From a checkpoint of a small mixture-of-experts model trained on Wikipedia: a sigmoid router.
Below are experts of layer 3 (counted from 0) of a mixture-of-experts language model. Rows are named router (the router's row for the expert), down (a neuron's output weights, with its number) and show model dimensions 0-63. Each number is 500 + 50 x the weight over its row's rms, rounded and kept within 0 to 999. Numbers have three digits each.
Before each expert's rows: a language model's description of what the expert responds to. This comes from a sample of Wikipedia text that the model never trained on.

# expert 11
Description: Taxonomy and synonyms. Species infobox text, such as the comma after an authority name in synonym lists, classification, genus and -idae endings; also drug and protein names.
router:493528513534587515517579584512521581484461524528545417501463508558438499546441517506389548485475573576546562452548549540493453464453486471513441532472525584573529492394489496418499602553535597
down0:590431547420494498380583480410505476546559485466485513427476431469400514488500476438519503561499430467592440492451511470479467480521544479464533528669540468472527408484577587513479539488443405
down1:523491546514431454508495407488554481522467559518394602458519488419457510548522444461531398460534394484497458541535485594460531439455476495434555501465479547440415509476509449545458437530538472
down2:505496489559501542556549475443520452387503489464511562499505508546502595475491498516528478398453482535433393582486524459564586526476463566548524501493474491527495396505530562459498500505308517
down3:524468527453456481587518540377577493524420481528427545566539490455475476527440421466496506500546462557445491508625415555514474576423541531482600540592457471461556599459530478588519615441504516
down4:420544560449518503452600560437528490582491580482533553456469462538531521521364513505388486563500469390479475464586467425457540449510415503488531520524495488543504471448454499508477585566458492
down5:459483544483638569473575525436323518541456557529423532540510557553472429446500472460452511546474557602570435490514524597496493469535575467522517534584530542517462553504487524509499527566392541
down6:478534495417490484492448439507512512515500468468480507478596511426524521560520578501548480564560469510566426420551557576484441447544520456482519519483525529528585527456528531444475446486492510
down7:466562497496538498536508520449510498469470494489587487511532509533498527556519559598557538480452507527484417426575484447494472446498416555457516492530421488503520471552502463557452468427559536
down8:470554476506509549485461507544539486598513478508521511452434468435534446545474491447445591501504592483491595538564591595423403476486535565477539498538524551431648469451512569491468542495561419
down9:440564594485504478414551484481560503549460498491574477524510492436561614471622523491566534467512441506563487494557426544528539536543515494625418385526523472453457475506426521443453453406592486
down10:500523465520529593518619535517456513588521498472482554522508513520525526372452453481505470547420505568511546377410543585441440521538593502510543503468459470483596514418530528449527516440564402
down11:521444462495475468562444502462477518601558577494629520537508508538452510468521419451474525548481423509412451403416519534524471458406513468552490473531495474488529472408508540431538512429425523
down12:521530565508455518450500482503610465495476491541537488578521506474459490437323538535502498568597535475472489467449528438594516540360460401505537515475580539519435552561540479537632508465451365
down13:496464520491463566532442508589412482533513476519483504521465432519486461437475508406485431521427466448487473504422520532565522494462470439451462573443509467498436428536524465541492513452503521
down14:468472575554565464481523444532530536564495421523453562581464446564491462474523500535471436392481436499466469550511511424493412521435490512556474490544526397541482453467493474472566508464517506

# expert 43
Description: Name-internal word pieces. Middle and final pieces of surnames and place names, such as Dartford, Danzig and Wellington, often in election tables and sports results.
router:522460504493504404454429587588522420514496569482447472534489505489528496450466554478467523543502504521503570449521597416561463491503457531487524544543468622526466481517421453499521557427485528
down0:548467472481499594446414530494438517539473572397504483498517506492424497519472536425436476518464560445479572601453492422413519450522545444455469517539544504418516543455566434613526469484647435
down1:463561542423505499556517428469512598498527446560491474437469560347444475477503476470474424571469439560520505509472487539442492542497516521429558584493499517503565457519433527571481450603436504
down2:542535554598545499457521501490442473372438503511522586472536427514502555493468588620462489507462477549463426585478554551471492579475526635556434437540529531504443454487462473535519577452507433
down3:454535474495510456532516483504518421485489575502454313489522538468446481566476492549548623520545529560561448499466437486475527561434518532513520433520486378479621519569431506443490576486551441
down4:520523448475529543476521536531507545582466547587524511587521569613549564492460487507396428472463555437499421425575570483434498549422452491473531479589514527617610445489388530438490468511464431
down5:468516520466568521508581495519460489492438470362469571557520465572488506496467431459476530586474397525527516458517479646458436531544521496517467560472507571480473440531424480421472485531438526
down6:453537532476517469487525570545542455497588515484475560530486620484501549414612449464522431544547457510626492479487522544481436376574556487557551475439535522530523568519485555472503425605511558
down7:507507510495398469553479487484504539564447487510506469485497539452603506558447524515564516438486508492571443522513431487466500463528465439465546507533498573446518545517552576521435439450480508
down8:508461504451531427615506566497507480440570506417561564487535552519455496511532453534566506463494560486460408464556456427476559441579494515556502473552530522468458517462465446485464636467590531
down9:438489551434524512400530415599482460507500521526512517497472496481593542422570472498550468617461498514604514508500444457492512547530487461570425480505527531478393408511436513525504525464626500
down10:476559527455489531588478498458545394472578514427453504514579513493500460457488448490552493507501545525424490479479467517560498560496502518407523503499435517480470466432474424523594502541509511
down11:570350522510412475426486529503434437451470535562592533455548465501470529479543473472427528561384449508489548458507537487571525491471477462527411475457480491518534496499420522476545484488492479
down12:533472476433485469589430457544583410458455448532512425531517494498448484429496594537496569521531473511466530525467590482482479489400474378491555472464529540509463471502480513494480458523472402
down13:529475549487517536493425485513401428525526505553521443497476365420478550420503422601410490444401500496537541519498499506520532532509478523443513546484491543534450485547545559523470546524497494
down14:523546525539505450423495447469348537490535523440437512496485426592487481463527526555461518541509541561491540568474589562549466498584510463511460505548498556523578498498592526554511482425496506

# expert 41
Description: Biology species text. Taxonomy and ecology words (species, Genus, subspecies, substrate, fish) in articles describing organisms, habitat and breeding.
router:486509468458564485559483557559543466471382514499533432520538555487445520522442566493396583482473498606515483400558449523446454447463524504505454400470521571495570456493476566395511542467501581
down0:547544460519412568385491548511475469550527575408476506478567466449486526515421494493529484485503547434560449636521474529495494498553477525445481558564510457440487480491636498533496561543468473
down1:501501478445488465525502432499502512555519524502441452495504543421469486493560497508578375479479429495429533570413523505460401511482510487488475466441542535475513427539423495530434483470534498
down2:511503530577497505429534510475584476448393467482498449529509483651540582414487467533494513497480427571453399604486589482537523576469476505523491525515539498565455506428466549460494437539401457
down3:500548535564554489447500496470619471402528496520458488494577557449481495543520396536564543490459465535517498520547501481529479485445487417494597520602496471535534448580461425512517554517590506
down4:438547460571509475492638552591474499565586563543555573531454522498530545532403528532541566444432457399551498402499518521404543563497462597505537482571455509600568489424570446425428487532419490
down5:434468491496567556527580597450460472467524457446463586468579444461461470491533557491509519504415561513515426548485574568457527537530449557508367477526472525562462527566515441458509471539456540
down6:480506512512541468510436564405484442503585491354485437540527531484534482462576556445539470589584472491616426515508528577531507514534493479502536419438551563456492526480430417480501484522492493
down7:483528525432524447440470479484466506510539479534544594512432447474507526552516555468545519416549451454598493477555405453452495463481527586442584580480427506491499564492524495522456543444493587
down8:501515576515514517535511371511430499502503535535654483519461526450485519415600514442494528502509515481482520542560478555453514483585495558526442524547492494502552541509461560472488589417621568
down9:543457521486493554431513542529467530465519502465510522563529551381445548500506425437509537473477500516542487572539395516519554568535479504619493485486526576569493476523492458453529500502593485
down10:521504551506545503518477503560432510426508491515509476542504475483415452400545462493475535492458587570517495436434549465476496520534501527417427550482478470388511445385509538480546505499491519
down11:532448519434572458505467490464472429489512571489603560485491464491494451438505396470497465527497454554496430501357547533536455607473442455474476431498493551459501556500523528435545510444434441
down12:486591502507471506545424476535567441597520506588586495550567580536472478360476526434508483525560498502409481487538498467530458491472439385561548442492573515516484433493490522524577417438429348
down13:452487467483505523571473471531427509477424497531464513519535495465484544451501482473466473511460487511452530505534555506605465441418497552515491483453538498590430518534633550442533483503504570
down14:495487470506481433490594538530416488542430497510530468498540427532505435497477476532467446503519469578568525544565525467492508514564548540498543408503602388466484555505523508465566466376481530

# expert 8
Description: East Asian name fragments. Pieces of Chinese, Thai, Korean, Indian and other non-European names and place names, such as Zhang Ying, Surat Thani, Hohhot, Kachch.
router:518518543504513499518517475439530576414502580524471526458437493504423485476515542504438581426535572537591527518505445591475436536465520565538537456494527558522444397436487522495515484511508571
down0:540510562451488508461461488512520574505500516454495475509459528511498466592519466445569452530561578524592539517549486513513457479581511497548508499556489475425454512452580456491535525511427406
down1:525536561476523567468498523562483487543461499477439499514543535456459419532464394459622406574528466510445568607537454493523558513532577551458503509473474554489478443555477378531434553455491483
down2:504502490547459460441580419459562456484407425528466508553503514519454661507466469523531456484424479570438460589459477476521494539384502551385445506473514471486522482492477520509473544567437555
down3:482503533526455527529562486534546438530478450544497402526414473440503474456469504454562512483552429509508540493380468555531504480475542370580593582564454464475546603513498422505501443431581536
down4:426476464478506493513477478522560424530502561600504592478519500569529594533434438624451494556468553537493475405581491369448421550350403548454459508492461423611520523537530485521456557565442545
down5:524561410439581514519503519422353524484555521474499560442529476512598478440499515541501616528469556521507389452568505586460521466581507577457530566508527517509491461574490488498443512593432529
down6:443513473537493477490454498439490463400528432449475469534464566481494558427585552473513437600487496590629423498398512536534510533599532527574502521440525542473477464555572410539438467512469461
down7:504533551508540529438476527487514453503480489493540511541506578437531561569467520533503554515499542421531526443477506418558525449632511548567512456536395475549589474527581517529478464372518532
down8:494536593515517446507522446510477488514492388455575479562530532480581437507590551429531546442513499441581553433511434494556467473529469451498489428505539532468549424387549554436500491450538480
down9:511522512447490524379568464501552560579478547514521481527533532419582417453550508444489510504422502467532515602497488532432571562594456492527476446447557553530425449481433530483464512427600521
down10:430507560434554475527537519503527442468502521553472478513564491511481451404530436500479464545490482491483592458529519509473544643618437499466518513481522437505563520448474429423609528544527465
down11:417386491425479506481464576504360507513450488481563560504493498537516541496527377541507539576449518543500436493450634497472563515458455474438498491473484519557515492518507502469518452452474455
down12:505526451497501429503408462544561493527484508533522533531556518546460530365446615478452494543522534478479577458529494481484499553479517403479492500592555477461445557490487620460456375483516441
down13:542546456512455513532453535499471391592482573556520470546360387477442573404485478472546497523495458448383499497441528566487461481412439539540472530467521459569416492553546585566468496497484483
down14:498536453479591380516538481600416498580543479412500424514520483463425471515532490537507440525534543521516505568479539544552508495539521485563485485508578435531537440485467462529505516473511477

# expert 34
Description: Song and album words. Words in music articles and song titles, such as Love, Dream, Your, Records, plus list dashes before Songwriters in infoboxes.
router:492463489504576468479470531521492489433463511512486472493427484481377480503552531505456575494540482596491596546547506530446407472424443531590452594508467548559482477526431497512503490449495531
down0:565492555437413562443535472443501582628500545488470473493519385602533487443462464434525529518499599463532504533501490454456461508451534497476467549564545530444424517441594485491496454444510502
down1:498487563465509568595544442485498571577517570439410392455502503424455480553549465443528416529523418611488548510500520500421462443515570556506567463463524532439483439584472464487510534518520478
down2:470519510525551494453522453503516502420375499579438518461491501486531609545436510530523485503446476573451510623481511461503433626487521512496383529458478404528487485437465523531514565588492453
down3:471440509442517511526566464463564444413568506499486493442528530513454509543442455506542495393555477413426552463486472511403575519528529408430478568495489418446496474492592419517504476514413474
down4:483555511505542550459553548498474484526455561603477532493564528553595500531359541494456448498452568474617487515497542479414406526512440467472525487469524517588521500477473541432483487491420491
down5:447467507517548544531569527490530474521537523452414597547500431631538444511535474444545599561487508480501464523576551588398528561478574479493518525525487530530445509546478512491450435516402486
down6:502524509473417428551421478531518524458501492394437477531495529474531496579545566483532516555479370498539397438423497600489478490510471526515574480378536524531440471507512473437431510542483513
down7:512521519419484505456424481395475432485480417609492516532524517468501595556474529548579518436445485460546491491448490432468494375487507476445515541477501532500550453487513488480458408410534552
down8:473462523475498501470516579416519410520505499497562536489451470566569542397579495493492422459610621458533539409610506497511443454606497450527554415514457463498607519422516481484484615446517463
down9:468506585400545468432524548478521533469487477526480554584457472466506531382585506394488494565462515562487495598473421529459445542516595527453554490523511570477451432673444517529502503381472427
down10:495509511505487460512514390519546538479474531469444567552472444507429403358519465483519511480512452503458507432524477512438513576549512521572507456498475520525580389440507506510516435520589552
down11:617438486450436389488524500514386490498569583517601593530549582463466482495514421483465530485474516496485485523492527543509441488480471380486456470527536487425553537507466586495482465500414427
down12:547538433418504461552451566497569480615531495548548511439534397491471523389403526527520492512496519428428530549533449473538444462344442416520544459533531521465597585454518543417485398538489392
down13:466629546498523557530470475470498412575468540486424499501492487441558478445459454465486495494450398485493455499431469575465495466495487417513482537449499577604465491575521492536486512472469467
down14:512522446578464458551597467599467616553506439536467453390472452538522381517515501545437504456506493443510524517438591457498437509524544473494511567495538393516487514486454491456482532432493572

# expert 28
Description: Opening parentheses. Opening parentheses after names in candidate tables, bishop lists and sports career lists, before years or parties, such as Neofit (1608).
router:479481550539536499480481657486545543456586503583547450438503550522500441539529495525448596442505424569573477522587458549426428448499491515491461552482481554527447468456376543454454599493476575
down0:513487508526483498372539489466470527565481434468401519525529557495456520548443531489476507497472507493509492619503470508478435503522536456568426471597471516463431415483596432538499465512530465
down1:573526498485421558481553541526602447523484575479439533566441472423369485533499498379610413503579477556525406582558536602580577474584562531543554541489413533514535464444461487605458530494495536
down2:409534471547517517416616438553473425472392464511471561450535525581430576465519624507475456370404431574418417541535554489565485530354478589500473562466573430478454511494439533545472508426458481
down3:541491501544558599493551491492502473475439587561367425527553542531576472461494442548500470537486441513449473430491467497480449524443501501472593522542524538520430537499525422552493470502468546
down4:480518483498505458523556525538438523547444528528535540483543521556559541524412606526422508507461514471557490421524589424467547457479430514495573606441527535476454428446493534358548499474428552
down5:486467467448668514487513560499478496438491490475382578464521434521520453497473520524429545528450598488490529584582550645481479519503611425448579487484539473515520557495399472517466516521425524
down6:592604452473551404456500526536459454435538529483563545393536514468531563489499507495505516602485504596542435517602495561517448554507565486549550504466536546607486552437530516492458518530409469
down7:433561539463458447482474448437484479511425483434591553441541580517514546495517599511513553437482547524591556500415479445568485433467382533513482549516467496503474380512554562528551462458475540
down8:495504505573443518488560572489450444509461511520607572518471537505525493426495543452456651421603529433525546526548409485444461542590412496517497466539472559486501471490495580536506569482532525
down9:509526557493558497464493450487505556649501508517612416477442487408556517479514484460487569444424475560614516628607516573514495592500535517604597523450455518459516470514397495470584504514559475
down10:460585571442478440506500452465516543474604488457439496469577514498447393519530533463509401527480515528550550402484496546412458478521516505403549455480551429481567505528547471440575465529496509
down11:515484470457454471502553460541504540457545524443555554468517474465461436499568421460492444535396408566478466534483574492512525546466425413490492474615503417459507447517536535580509503543512496
down12:490537505529552482476488530448569456536451463526507514483489512566351521435470556455450465518522450510479440534482541442461451575443533351517504452578494584541433553456496471514553568511549386
down13:403539489538524599506443509577442559602465517563491527596441412458495519465510478473410558445510350443438485368505521515521526472451525463555507552437496532515439513530521437504537609487573534
down14:532478447579454473555516415469532519618465472557414442546504500495483462522562516487479534480535428450503399554491478528515496521526487464430438488501523562523469472489503482404507419462513535

# expert 10
Description: Table delimiters and motorsport. Pipes, brackets, colons and semicolons in results tables, mostly racing stats, plus driver, race and storm name words.
router:461494544538564409529501539584511456523511513532495550510472548474476475540589490440539551533534511525564550465493537458516429508374468543539479552481451569465465425477498499469551525523499575
down0:586462479483439558516343487347481511638516539524384579517525454475507490571425484531500450527481595510568510516499512513457422526500483532503487476529514451441495505500602563455507528533430468
down1:534520458470536502576478419525458488470574514540481409440481460539450476483470461548584396545499403493493446534498458528439504456437489486457517508429364510553483418427507467545465508423514502
down2:494612460536532507557560434460538492438449482488488519488560508548466584510517604460539415471471427584430444618512493487462531592494493491462514522503517461531444452496451532512467506519426545
down3:527550562435565543476428485467490549440468515477429426569569502497511472560522439547564577569524458536461552467510500466472528491464526437541534538566499501493523523532486408553430504502586469
down4:403535460482547527523523576502435463566479498531544555426480533564540519574364552558498488494434560471550531502536547433385544499513507525503483519514538490493553501464454565490379501509373528
down5:488447452434522609568499541568474484537414515502528640510543457536559513442502449458442547501452533521563412467577549502397539558563510545476485465520520608467519467497586450448494390524439619
down6:503532502466485466541486534548564390484562457448445432475511548487498509628533469574512581617534391562573454509518585478489520450543511446522494471439547461561484598497482433581530501513491518
down7:478572519534476579459505508487580432485482484558583581481516573423458469503543614547518504476486493452560451491470510435569465452522438487518505543500471462576430498420470484560499421450553462
down8:540510514492481486529484443509468446480519490497638433443462506488529501506501472455541563436556499511534551549499482580478500450598512437551508449557499589525489494445544500454485561564615488
down9:481487576425430501469586517456545502586497492487456575565432549448559537453494489538486501448480519476496486519516417476514557572609483467643493460475531496466468468450401584491470570460557517
down10:505503452430535449517464488528538485470443477484479557511507483554539445415536509460442453584491545595501517495526463524451519582553481576544482552511464580425579529502568523444535495465412499
down11:574454467471461496484458492523428491435396487514653545500523567460465417483517458506425558544472492556480400502469524528638484585483437459471467494552486505579597442484517600583460494565407439
down12:462491531485534400487507437494601465487523484502491409544545543528507478340470539483533436513531481475464614504530516425482530500479481369514579529558522517447456629490524465448485441504435339
down13:469509438508517474563441491564435491641414547570405469474446430531542522503452531562537512540506499514525543475456484462491496560393463548471520567425500522493384441560555560525566502462457516
down14:511481445550476472564542498492453456530460446496407491505474509509487432500485576602535485516527453415494411462515676477459547466523497411567545477526497432572512536508521489503494499431544474

# expert 44
Description: Iranian, Slavic, South Asian places. Starts of place and person names in Iranian, Russian, Balkan and South Asian geography lists, such as Hamadan, Khan, Selsoviet, Ramnad.
router:533548512541517459464452551524508510522489569535448500495429490561484457490509459517486557496568604517531603558504432574491414545452541438440467551470552533565488471506418532518544544349463512
down0:532447522499496668365537506500521452573527471446483543429516494536525389500498584509495426583469472491489445483525480515443383491460530526520460508484523526453502509465589497467512490580489434
down1:558550460448447594581509484479539520516527565514435479463522507498446406523500495432601368580528539529525492566431533578503419491462558438460511521480471485404531355524460483476521503457431482
down2:495554545515499468506481446432538501409458488531513506457605557555488579478502501509510489528486458556432491607491523505451485568479553560554414569494558506588449513464435556489487556549345507
down3:518474467526463547530596564488533550454462458505499421571383564451478427500475502538412532447478376486458483431472453461481496551472538506480480552487453497544552517490429483532459509463533454
down4:477449539509478494491619462395544483575465525559504559491549527622600541542444448469512521472449543469606472465412550422525423522391416570565502448480457524516513476483579559423470544503443550
down5:508499450508525490500462463539399523413491436449466520467474455505520548431514578522448565533422518511482515468453504488494525555520532460475552525439515477499404422497485506555491459554474516
down6:543546448483486415470422507460505467475518492441495540469519509428500554479555596541607492534520503536498344548492476611447396560479518490496500517422622523457539569486438433492460494501522522
down7:478546528399562484440537484465486541512508512505532458542472522543598528553480611481528547501561469448508516508408487434563514449571434477559487537554405478575546537408457474514489484486493516
down8:463518544471518458491477433377446447493493473494432497536433564450455471494550499443500611464510619439469536536533515459446415476550525489519424518459541588469534490451572491568470532460516517
down9:513491508474484539386530460548475515542526561422510418532410467410553534541509453481556458494497465632540445569534426576489547508565565456524510483476516573481480499537388510443472514498620424
down10:487574525466568553517556472522551450497559415532454538474526453476475420360470451521466543520468584494500577440390569526445512572482452518459516502566513481421543530381474569483566586517461450
down11:519496464429435537507479504521389529461500454558621494465535542544517399494559440500461516540461472537477467454441524446555465614476469471584419531510501462577471503455395561481495470468406464
down12:475552543499457442464478498496614506590502540541554539489474490540478452414423506487520484644521520530428394450469490465494503534491437367510497405591504521538324514521499574425524491494525407
down13:444492530477432503573436529525464501517448571524484490453411442479461549459429486438470435529466447437518531532438573508470512508455494457488563479533534494472433479517574480432473527553524605
down14:486572453622431461508557474508474527593509500549470458428504448433481503527492489613541525496584407521550573507506517494536488491559501526559523477504481435569556484482615427473415508473517531

# expert 12
Description: Infobox line breaks. Line breaks and punctuation ending fields in film, sports career and biology infoboxes, e.g. after "Directed by" names, before "- Written by".
router:517445534439533593467501558462506442490474541512557505463558561477459534549476450468507580488487549547606591556578488508505435509522508543491489540520488556588462477490474604451526534430503570
down0:507448555490445533439463463422526529576481475409484530508504466438516522512504524490519439512445501460427511487509448474484439565455504508520419546541515483323442458465614411529488412491516389
down1:581572488471592546510499448563576447559518494476398476513525518388488480495511501525583458499490443527504493512513632533437487502455479528390566485490448537489519481435482492522434457524516549
down2:517504460543463530455617431457526392502451419550564523431531492527496664556431524493482469393513515564397438535590452548528614572458553585482423583508472467526535498403425454537455620508479437
down3:460560496438484529526540461504566447413553478558443450553544538441485475585435437520447511441481444504466616504530508523540519654432442523479550571532534515502558566534472474561464468500520456
down4:473578424533495417474522462591411452503556486511524507482461533499545498543413508505423530531457526446539453471492487508435513476436430599518597515601497474656523461457509449503454446502516537
down5:421422535426531506536578560531462493545520513431434587467462403553490515477437585486432548583453536429488470496586599577423505482431547570488496521523528528494478574533485409498468494534424598
down6:521453481542586470526446584534496495442554467497462440490510553443434494491574561454545445567435377532529379435412510623543454553504556489501600506506544469573459454572503425474502498479564517
down7:497549591452525407517571533540488509530513462505462607455491557424609569531464565485501511435506523518493456493456460446488594514551432525498481550522432443550503517555506540500482403456553519
down8:499572473485463498508539516447410508515565386517557553509486484481520500441546487491497580507547549427467559502489417563478476412475591534558452493418501538452598525457559518408563567453511509
down9:488469461472502536561563498507464595600411506517531494553479432491556461522565492500508571506484544576560426612504473510543531630572540451511506507516486507501493511515464517575502535440508437
down10:460573545500579530486477430535496464521509490444479493490531563488460465378518505471460450593527575547514462423578498507525462638504524503490437580596595476420563446454477450508587514491440395
down11:577483448476443430416526521479417499444528534531524562484574508605489471409469444516381529526469433499460448466423558611521466533461456443464539467480530489485562466491583567497450443535370522
down12:497471584365488460586575527535556491510499471612537519518562521423516397443399554502450494568511495476478511468482520439506447560482493428571503466518551455504486503500535583467460542518446430
down13:450504496505410450605405437444478464528485604488518487450482411477504525409470516457445484520468425491467569545432473446487497527536431559465519534482505513528397493418532556512539501420467470
down14:500545477551519449558527480528429569535477508504490515498410493489476437494543539571471479527450520502448577490479549452505508541514498439531477494498514456526414450483515561435506432407552494

# expert 22
Description: Clause commas and auxiliaries. Commas after opening date phrases in sports bios, plus was, were, been, while, although, himself.
router:470527463546494457571504560477513475417569484473554461524492527442515490477513473515449439434464445567449534427493491533503414398466498480555433527553509567535468472452443499468458491434490569
down0:554452493491477596363508553500483623621499491561407522483499471563460434418477522523605416518473498523491589508488446497521485554463609532532545601555449488453546507483646443478471559538429400
down1:536514488484539498541458489532467479499461516454424531461449482378399483506486460535521441554440534398581515517531461539468448506548574524520456449452455523508454504439484494508443581428467492
down2:493558450570549519463573433452462476463470466553602522417582572601503612504534526488487445460481444541419445511539581450522490624513552528461463504486594458447493432517421468569463558542405526
down3:558481467468559634537477543474511482435464480443430427510521476492402467468441431530446511472514552468440605474416463503477475552501529523504451500558511505372537435475469478521425521541525507
down4:463560483462543506490535522495491503591489561522411505518493544579568631522439476556496474469523568483526587409508530472366448597450395549498481496489509518592528463534492499399467499515475536
down5:485496537403558463534486546463486529481513564494481543477528408588542470450506499530512528535494455540529447530566483512479507577543472449456514567500469574539421478597453506425507463553436597
down6:467576480456560427497450490482500407465507466447461491501553596427525566513545514482535564487531395481546510525525533548594414531483516522467538547331455513512517517523438441452477609538510478
down7:535545478473456471479513460477517597471494520493564532485543548343566504524454589523578452512439559504554554484433452414464543495553477586507600474410390431531505428471486503512524446426551533
down8:461559489460485480545481432494426399479494524525562499447488453500512374516567376460521565491517591475516539495515523556510437514607444487519503510499514523460580393516503563471551570566492518
down9:537448575422470599439556555478555603535474441534516465599436474406567519501544446382477474463487470584598465543467421539503506585566547537560490567547477464478468518552500546523556586465616497
down10:473533468473526493548525503510476452539508452557422460567499505450474459427568492391465508530543531623525628426517516546553438525457463494456438439529473505436623544524505480522540539423499511
down11:488369476416410477479479564497404557518527542461582588477481465502484480447548429454554529484433457481590406512480474481503564548433431437498513508445474505514558532503564654460520461497422559
down12:531570433468506470565493457502608473589510466577536498505504467505528483453483531477436447516527479475432539451433482449479461504493456362507559469605540561540456515521533506508466450504626440
down13:512499546503511499517438517501414435590502519501381501508431460477536461499444484570482526506502399515456474498478514460537384539454450499467510559389573524550485407495544523507460448476577624
down14:488541547536471351486492477505517563541516492417474502517528402560536470568510480529486429526544494423540477569497621499522540570508497490480485513636479380466442488483497443525557419454513470

# expert 35
Description: Military units and ranks. Military words such as Regiment, Battalion, troops, army and command, plus the dashes and colons in service-record infobox fields such as Rank and Unit.
router:525510474440481487545541610534558502456491524495542495553453503477480525547472436514521538485480515579533548509490538500470429487450520571451517440545486656563466485376416600453508570474505484
down0:505432542422551553446542479478452593583556550482492501464468528436587520496460513518483434424437539530463527584447457498466513549456550546464445496527468532452457439531596480452409428514438511
down1:524514558505499465493553447548533464450452506511390509454431563422445500537605437548561416559453467479451491592577440540513499507521534505485465461558454556526441504511482481523434543505509550
down2:526521464544495474497530473476460533452418481572568502490546458510579544485436509553567536635460474602478457586480545448550455585495503558499436570526489427554506442559473416580437534487499482
down3:472549525516522560548540535533502488458526518533466436516496583488417436518529456501499536420458422571512548467506434528449490514385496436525548529551489520488446526557472397522465495553525548
down4:575502508469542437501494523550500458486480516544581557486474529571555469547393553533551530474416514493527508498570543515432576543433485529432486561511504433613496457416523488392497535501530428
down5:482542471488566510483470505417424546514482501440460591446511532502435453533556470496507554610459549461522432578525582513453554482576533465462554495432522496487510495531526488423481497438502576
down6:421550453496530447510478546455558496418533405488397540520370485480581528479578536574625499668528456589563398446492623508539492542535647490420475435489428481553449516530465371470499549543567472
down7:445549543504560514422498444468560426548572426494526585415482547451584450521493514505585534487437512527561533472448459504489465461504474490524519587525459473565499439519571428575430482489519484
down8:411493548550475498486478474478380490483525476524655554451468428526588496438565532470628516397478540445508447491531461469537451499541466458489542486508526566570511554495551503516522547445572472
down9:603502476481509514514574550413531484500507455446531427596555488429583566529488430511486487525428502533537459543559451453511480615554597484636462484510498479512503490436450586587480499460560448
down10:492504458403474503592511464566500455473579538453521552519467432461413467475515479475483536525445479502510490488576479495449482621509531513515494519487498516474468479473479467529574420517588531
down11:538473492388451422565492481544428471503505511487523499526521390547445456509534448536367461601442404528537396556465520520524541466451471411504550452472511422557667504539432556535502504459487466
down12:461564522493491455530509474491542526501456510545527515515550529452507471490465587476541509559457485528360452463571528451522539538394460398419520530523563481504514478339509479466528462483482426
down13:512496474455421496541481460475408439568446474508497516576482547471464473499550467569483547564443371474503556495474489520461485457444487388488416549440535530573472457445559484499488489523443574
down14:525452437503441453551518446489464592520483589507485481445399501527484454518528543549558453391531551488473549587525553471514393626472562420601541423539455471550382381534515460514471473456514551

# expert 9
Description: Suffix -s, verb pieces. Word-final pieces, chiefly plural or third-person -s (overcomes, lowers, 1930s), plus mid-word fragments like acc-la-imed, compl-y, outrea-ch.
router:493529542515602514568492550513488457467575530501536517510450493517492488551575419497467443561495563453511551466541498544491428494419531512608430576523551542545487494503392554488485498510478566
down0:525439474526498519401405540427548564563536541432486541445497506453522500454405454457499482515525486504489551587456483386502375507562548496470495568524428453438511409505592486483474463504370477
down1:563493486484525460591519488453609551522544537475486569411494500502499431507587479475551425532467524551503526514534472523515532538494503438460488440511461582492469471482547465535477480506546485
down2:517446532528527500435499476397524458427449428572458461416526556570517626487460503493526511521383434579413516583472565480555494479477495543488427580496503452461510445478485493510466523563430460
down3:526465494451485515505480510490566505465470517497528444559575531525434488464451459562451545421524408524390504542489572480586477561491493435456547502485519506475519471568521524535480485468586437
down4:432477547530430476458531578515492492581514454528554502431501476542497585479430544469519503520475470460485530429518541478447543501473451520601486551580509520483465392389526534410485462417360575
down5:449443558457542436495481571439384601601550511422409587462491452536503499521429498500531545526499528506547475475482514531526460553506542547587507491524507521465491460607444506426423481556459481
down6:512578549516472389525488525570549464471589456447498543501586619505438516534621502528446475584508488544604445455453522534514426536536501460439551475463523522545565470542432492477488472503528549
down7:515490565463535473483494533440497493499446512458500476375488546471558444411496608479586611523490561475542507446503458522498499441466492476482437484460482433450533567504475455511453388509605512
down8:536541436526536530550544447502462489574487530493558510446470492442497466385634486394465546496556593505510504501578508497533486466545491482478539502619466485442548453486589514510453490456575513
down9:544447519500454524428547543500503460576539541438532465550411574409510430432549387466538472537489468478499445569473364491563461527563550460666535513458523553563436503620388496522521488445569467
down10:483524501408481525546535417532428408456461466539445547496455496539481427384490407462436417520542528536499509433539516580568524508534555451461424517472511471444606405401519558463429462500501497
down11:580442487512413501522487562465443507493470494492631576590562520518452403507585394533495499504468489494554394547374499548515511540442440463493461465558446456563611438447478506469555568485330488
down12:492473451412504441555478511428607464510503474552515491534547525553518417340513494549488497540542484526465443555547483449514438586487565416554464537496574476538496586420458519440434449510523395
down13:507540546556414513521459492541444475600489509495465484455468413422475450458476583502460455570453439473501466468444522475457527474501486490542577516427540488542446442517541465531496528445490520
down14:609529532576519391457528432570447585556499498474520424549436537479447403514505503512407494541587513458495532519503538490525442493536524486439544453554529410504476427521550411502506443413563550